From a checkpoint of a small mixture-of-experts model trained on Wikipedia.
Training: a variant of Adam for the experts, 882M tokens, 6731 steps.
Below are experts of layer 6 (counted from 0) of a mixture-of-experts language model. Rows are named router (the router's row for the expert), down (a neuron's output weights, with its number) and show model dimensions 0-159. Each number is 500 + 25 x the weight over its row's rms, rounded and kept within 0 to 999. Numbers have three digits each.
After each expert's rows: "raises" lists some tokens whose logits its average output raises strongly, later layers aside. This comes from a sample of Wikipedia text that the model never trained on.

# expert 2
router:490506538492482537479487522502486486464515450546537525522494522518540461525479519492464506453481499539523489487469551504516511511476550508476451543460539524492522508491489487516542508476536494479474482541488534508499522496458519471473473482506502504509537513541481515536503488502444486519543531482515532545479537535460504516491484510557481523509506458505473465487509534517486477515478499511483490500492525503509533507503533531509506490524537472487512526491517502470475508476471484
down0:469455512482477481492481522518457493493497482465507471517474489515525507518482487486516506512489537462453549515492508525512485493482526515475480504446513489498513541459487509478488528483497512469518496550508462489490495465476450534497524466499538461544493547449485501487550466502448505481547517491497527494505558546547520494471498500539478499526497511483493493479494478482447464534512487491517463544480489543506460525484498505522497487502532509506489497534487488527469493506527480
raises: "is", "al", "um", "o", "a", "in"

# expert 27
router:475502489489505475506465478508488450522509479466517494518508491476546544455483507488486488491492482521503553511529482539485510500464527470498468493482533501473498488522526504567513512482519501525512562536527466468513479480500452496520483477512484496516536496519460514532527524489478469515507531545491515487491504519494536460505497506527476514483508529515490515607512530516509526537503468524509533488491468488518487492554489505439480508476475488508509505452503515513479498522505507
down0:509535500499471508484507526488503439476494494480447507476484476520523475595561465543493501435485507478522514479522505506481460478451472507523484486524550474503486467457509509473511497487457492485482509498483512528513560516508490521495474524492507482514515477475543493521507542505477511480509519505497485501518515466493494489521520503487498448502493507509473486404510484505470483488518523438507506516495497507513499498486508483504462520530524525501519474513502499533465512508505512
raises: "2", "1", "5", "4", "6", "7"

# expert 49
router:503491482502515487502498466527538512496480475456490476531510485502520441498513483488509515555517506472500548525478480512545465491512448496504484500514440512472503502516511521477511478520451524552516514464486489482469487502484480566504526508476480452504463515491530492499495488476496454523477507517527513499493520512506528497549521492501537504461520533503490503605481519533531484476503519545498480500468466475510484466501480505504502465469461486515487506498530479519518482498514485
down0:484474500467487522498461487448530472511507523525483454525503536526519510497467474524508525541509537475496504531503476557481522474525483511469512516496522498522464522483507509500510526472510465541495496508520470504494548515542495490485479528480473494536508461509514518541532513534497543469495501503542508496532464519489467508516520496501519527547498528472495535476510516526533460466489504492488503514537527542522520513468536554535491530489488501477524530515529465496525455501449538
raises: "\n", "The", "S", "B", "M", "T"

# expert 32
router:501499484520518508456466525539474456490494541472496468531486496544534516433494479460487553496536519447513514500520487528488505515528443548470518501497443508506478487516545504483530494488509495512526501487479518491511511544494495507511507540500474512476536503485520552447496470507482533474510513499480524492450479501467457506508504480505523477483508511463498505485510457534463515519533524502454512489503510555508491503484472517513493516534505497528510526490531466483482459515517532
down0:516498529479462510458474479514487493515523508525439523450543502535472497558585467531510529547490511522449533473501517519475508479519490517518516524487508507506528514459452507479517497499469497485489490476506499484483500481506501534470541498475501464458489461480475501510518482511488498517505466469456499488479498475511496495484522468532489450491505496486506510510484466509516518476538554484467491537470531509510456463504492480490514477449522500516511490524529541493512477469517513
raises: "9", "rix", "ity", "ause", "iance", "8"

# expert 24
router:520547510540495496482476508527499483529479534500475515510516531542494466575515513493482488463556503496455527521556472513450466500520495501503491494474537483534486478533512512479547527510492463534542498488499506505516495494480496503502481513468471473470501492498506480503477503524509450472485511510508520505479527476507505507519494511534516496480501499474537515601502536513488511453537550478494476493524491538522474556519475499540519527476494516506510512470520475498491485506512498
down0:497505505515517519477496472469524505494467472558483476481462503481439554452534504494524502521461481492448487442509491515514515518505523508465536526504484476512481517479503486519481493479528492535489530503499504568514513496491522495513501521486479469467493556519525462507529496505521481562469504494522512512509528487464545421520487517485486503508533539502460489545499444534482504464451500477527476505520493525482475530497514509486516493521492524491500506483494498510497467512492483
raises: "0", "utt", "Is", "Z", "oint", "I"

# expert 1
router:509479487494528487533465511508480498512483564478511514524518519490495489568501511514502509425514501497445500506567513515481494499522514510504499517494523519517500508524523508449497500488518477524475504549481531525491522498518505488508467495465515499479502505497498502506515469514505453453482515530488500455515486498513526514470528491487477532486486505501514528643478509537496505480515510500499501502497468553532513518496496522536483505504495533525525497501525512481495463470508505
down0:498477535505489474477466500490518472512543503485461461534493476498500513493529556510479493430542493518499493506484517445525519498525486506507490482496523462515502542528524506519508535497505556493537522465554520531492531517498469527484515497496507507519533473505501473504497508486494491511507486529500496519467533496513541498523477522509466557457446471511470537510533512464476548477479500504478546502497478495525510539458471524481476478461489510524454510518496523468498544527495507
raises: "0", "5", "8", "4", "7", "6"

# expert 0
router:563539490532493496503522494504472521515475470520496471484489492500495435497532477509503496504539517504448500501491510526516473498497475489497493496482499524507498491492514514434515524498500483507519511474503543481453510525455477485518525509488514517484488496492451446514507462495461466492470534473535495482474483468503494503500507491451526455501469563513534474571510504507493508492481483496492490529457545484518474514439496509491488492486471493500500475475514509504458433540537512
down0:495509522508537465491488491491473497447504480451526464523463471523461539460440475514520480522492540495513552494495507478529533495493501482533498508490474526506490486492523530478494480558480469504510527486480489518466528482486477541486539446526509481488462510507493541514502486512507550482505463476501497496529460508437493517518474489452563505508491530508495517564508501516512514497487506512514502493506476458488499486461495504522475513490472522503477483559476497506512515451509492
raises: "-", "\n", "|", "L", "Pro", "="

# expert 25
router:522525521506484467484510518483512496479494523544535493466517494541487450534495512477446462482516455515470460490528540483531562492503527485536496516524520526503513526509469498523475465495463516489470486476482482474511487507477480502533482480503521518522510525534561511525499460489521512531540500448458489520516482482519507513508525507489502499516504498454484464518557554512492478500505466491481472481516489515498552508509550531491483519502528481542499494509496555463495504489464518
down0:503532529508502486465492531522515450483494460512498467500481456485508572571506502516480499493491456517533508522545479502516466419497513495486484527469428523545531459479520517503514517489543490489532468504471522526495480515495508510478495520496505516522520534517499446501524514520483471521500519489500489488477515511523520457471512459489537514524498479493485507518529523469495509472491482474521472528454492532505521466479485499520495508511501529552501450494521494505510502493471511
raises: "is", "al", "ic", "h", "g", "i"

# expert 18
router:535512496507494543501537502510505492509521502491493461537546493495515471522523478487506452440543468481475541501507470474489506474515444517529491478497524519465464468538536523507548526485505498533497497504468491485489521458535516482510514538486487457545450532496506537483504492497529511496459497487474529504520516484528475511513498481538515485498467498451502551591484499510495544514502491518485537487496514511526470467527509504472489491477486471459488483514523495509478487510517496
down0:536477515486470517496510538462511514480515494495494551492496515522516482518516419505479517561500465541520442509512522494491496537469466528467517491526466512526460457479486545501521482514496466488530487503501502464512439516512531467526527511496479546448484475493509524494490499512511518465520482515502490471497463518475530498532510530493499515499455510515491506545476480504519551524544507522482475476464497548517515488479529483497501455490509520491487463471485523492492489475510480
raises: "se", "age", "final", "asm", "ground", "ages"

# expert 39
router:490517486526509472513479509505488489525493499469486441453490452508480513444504466474528522543523520473515522485453472531493505509516476556506510488509491521500568484461515530441487487478498501514538521491489501533465487510507514496507503494490474502515479510506485457515497492520500493481522470505500500497469473545510528496510503481521515489509523545493480508399479506491473522525521498518469480483529458461507447506523458485469496522509459479505477474522523477541499495508517464
down0:501496446528467517521520496526540489502516487493471511544539496502520497490510514547456481500487516480495488506478484470534483461520514497523488489512466513482526488468495530545538506443469507477545479486512492480490478514486478494470521502484533493490506455499544515546502501505528495506535492552500473496507476458526513491524488429479520495550485507516495530512491439443496519509463478576454477495487511470508481521521518483511521484467476518509480516534499497491503469494478524
raises: " |", "\n", "}"

# expert 9
router:517499494496512491470480520521469472507473517439487494457510495517478522462493478515505523496521454485504536527490469513524489509524465547526455516541486500444491466474492460438443484474501546510513507459505487508526479502527541486513532523493476495498459512509471524486506502530518497489491498499510491497457512518490532488485520493557503506486522479507549497453486464466472550502502521557497468478498486476485470537482503491490531461510500537472487502523499454518509494504548493
down0:507517523511493536509479473516498513510511488482519456534489492455483450506535441515506503526486538467518488455489498522533506513513493492484532499470476521566521526513482452473487504482555514499480499500501505486516476442509517488512475496532513497532519523509475495514531505504480516462518477495483534426512495490541482466505517471496502494507513489539517506549488482511504507463466517496480447487486529509482541481509512471526537525500493538481452473504520555516483539496460537
raises: "'", " (", "0"

# expert 58
router:460503472486512504511523484528492485472514539494506481502537513484498503569495504503540508501484526524522468452536502457547505530507532524502522489478486516517491469545456543521475509540443494497487478485462493450560495537530520478547496498504487517498512491489524527492500507483531487487490477473468493523549467485507451497515486525471512537512462511475458478493485469553518514499525472504526502540519537500499528525490523504493508523529528534507528494543505490507493537485493534
down0:470458549477471496490480562515547502524493544516490490500497488501495531509505491506493504507536484494515495520515478476521530471547523474485504512454478488503487479457473499491530463464525469472466476509477504518480461476501511515519503500494484438522507489482535485483474538498530527471502543526461483505501513525463490510518503484484486510507514542491485527551503498498567543523450519497525498525508471469475547543518490485458482484470513500528461521472469534523518477525516484
raises: "ier", "in", "as", "ar", "is", "at"

# expert 23
router:503553468531476487493504533471491461511465470463525509505514505527533553447498487461468483516523451482455529530491447500539500494513503491502498488518531485485494497485519478517486463491476526478535503518518507470537432473525483455537453535533486504480485478515483520502506521494469532539477540463552514507507517500513489478514535506493509502472522522518510519557499504469529531554504501505524488530515509500506482492501480465466491509506477491493487471491498524452483496528531492
down0:527467488490482477524510497510512498474483500460531476447493523504487459498502487478521482536463467524485499540506490514479506476441535466496516502492514505548496502463484508479474487487523497512530481496473532463495461530501528511468513526489496472496519560490510515498580458439490511460519534518495467454486481533487514494488481520443550481526536482513524497497502503457475483508489469511476475478547513497530515518516513504457505504533520527498525528522488478505505536512518522
raises: "P", "d", "M", "T", "L", "R"

# expert 8
router:493492511464534465510519462485510528488510543473476551446517510504498446481543499530527481421494471481462529505459505502481451483450459502512527473498500483479514492500505538492535480479495477473509503535500501500539520523524510539482499518515502495514525494508540525468549473517535561483497465515487486488461512494508527507474494488527478519502493509520531518530496498514489527535493465491491456511462467469485509482512505514486508461497489538489487460539460505514538514502486481
down0:499481528518523473461490459497565483517520482494524499523496515511527490528516479546496505542470529465491525453503510525575494506509464446495530490478550517469481506547516494493529499571518492509445537477531520520470495548461495484499467484540538460519490500495514504505491482494464537518502521537483489486467492504495506534469509455443506474481502511490460509507509520501501484510530513484516516496491517516503508524490500486478482544482512464509473483504505472473470503517469491
raises: ",", " and", " ("

# expert 61
router:514485474473495494472497489514518518525487463466521456490517511473514434466501484500520477556502487479527530493488509537508479479501481501490468502526440466470545494493531507418495532512492529533511496473524473519449508516510494546493518488505463517517437533447520455519466474491528493511488485507535513542498483495488490487496498492505529457496520536465517487570471511526547513474481516523484485501482499496493487467523488481500498462472487485495487530486490496513478473499512498
down0:483532534534491524462488486490494526505454484547549556520464472489536509536533462484441524496545493531486484453508482505492533482533494501502511469515512495506503514498495500455489470509474502492496520498540469466472491525531512488522503506511484491509480504536465486531484467515534503529504515526474494464473479517515492466527532484497485464522503514474500478525518518467513510482459549446472459479490494456469478478484499462466506457510487510476490520532512515464518497499520443
raises: "\n", "The", "|", "H", "R", "\""

# expert 12
router:481523506505520495506549503471494511519479490510484543468532494477496429524491474483511482419487484527512484521516490460529505496494489516512509481548472485474487478464460453509487497489469467491518505505508483503512464476515513520505490507538483496490511466516544515477543493543493533533547510506510476491535472536492511495465540484505498514543510487514487487506483513520487480478483488543501464531479488472451492538495533450543543552483525482484463476532453503490516494518493507
down0:492477513530519536523519518495511510518512506482516474505486508504477535483512511518486474521416508469503511479490519499504443527487489481501491495459516505530480481561557489503492498529461483520493523474489504488476468533523493474499485488480493524497474465479519495545493529521506495508494455519503541485534549473516488520527442490529497533508489480519494488543528513505460516559501438470509522525470489448475481477506530483550539477505474500505513465463468469514509477508498490
raises: "-", " and", ",", "'", " ("

# expert 5
router:534519505525511527492502526470474518493494548519507484494475529536490430527498487438516518454481500532486500482502480458493532517474542463516469494472500498497489523518492463476474462510428532484505509485510469467515541446478462521534488543508507520490523458502520514496519500478521493523485524516495515527542474493467522506507513510465512472517519498540490525513546504496497452521482466459500453515499538528517518500468475522536526503529494483511488485494510480487453519501509474
down0:500514471484500505506573473457531478522462496513494513499544532485571533536497460499489470483496500488478487468478495530541526552474515473486480522501456518547462518510527517504526461483552486480530530499505478499498518508510533496467495520508493523531488474508495495519502510513527501509527469534478514516459494474514503515482524522464564492484515544525496554484550484478496507509529507521514510510464494504508491490497478492473503471424491478497458474480481517474514471502489504
raises: "ic", "ac", "o", "i", "os", "ed"

# expert 14
router:484506443509511502511493468511531486526503493509532460493525509499534499541512533485511526468500553496490518485524485491518493520488497502464487503477505507527499493494451530543486521504477472513488505512517498462526484561515481513471480510525480487497491425514534474498496554484480512535557530505486511499502554495473470521510483485519492477516468486474492485477469520499494462554477484488505541492508519522526507520513459476582520498493501477494529501516540512506525476433477542
down0:512480507505506521511527511510453527524487490521479482496483511505512505500467465543485482514510472539453494491485479468570458471510446540501479506498443502496485519475515454531536513528478502471467480445505455531511572483463488491498469497495427523503517497495493509502486534515520520489491482494464528460478467457483524497486504463498484504494522526486483481489524516475499548522481516528529475520523477531455515532522506536499491492497525531489484497519531476479501492487524489
raises: "i", "l", "ar", "o", "re", "ut"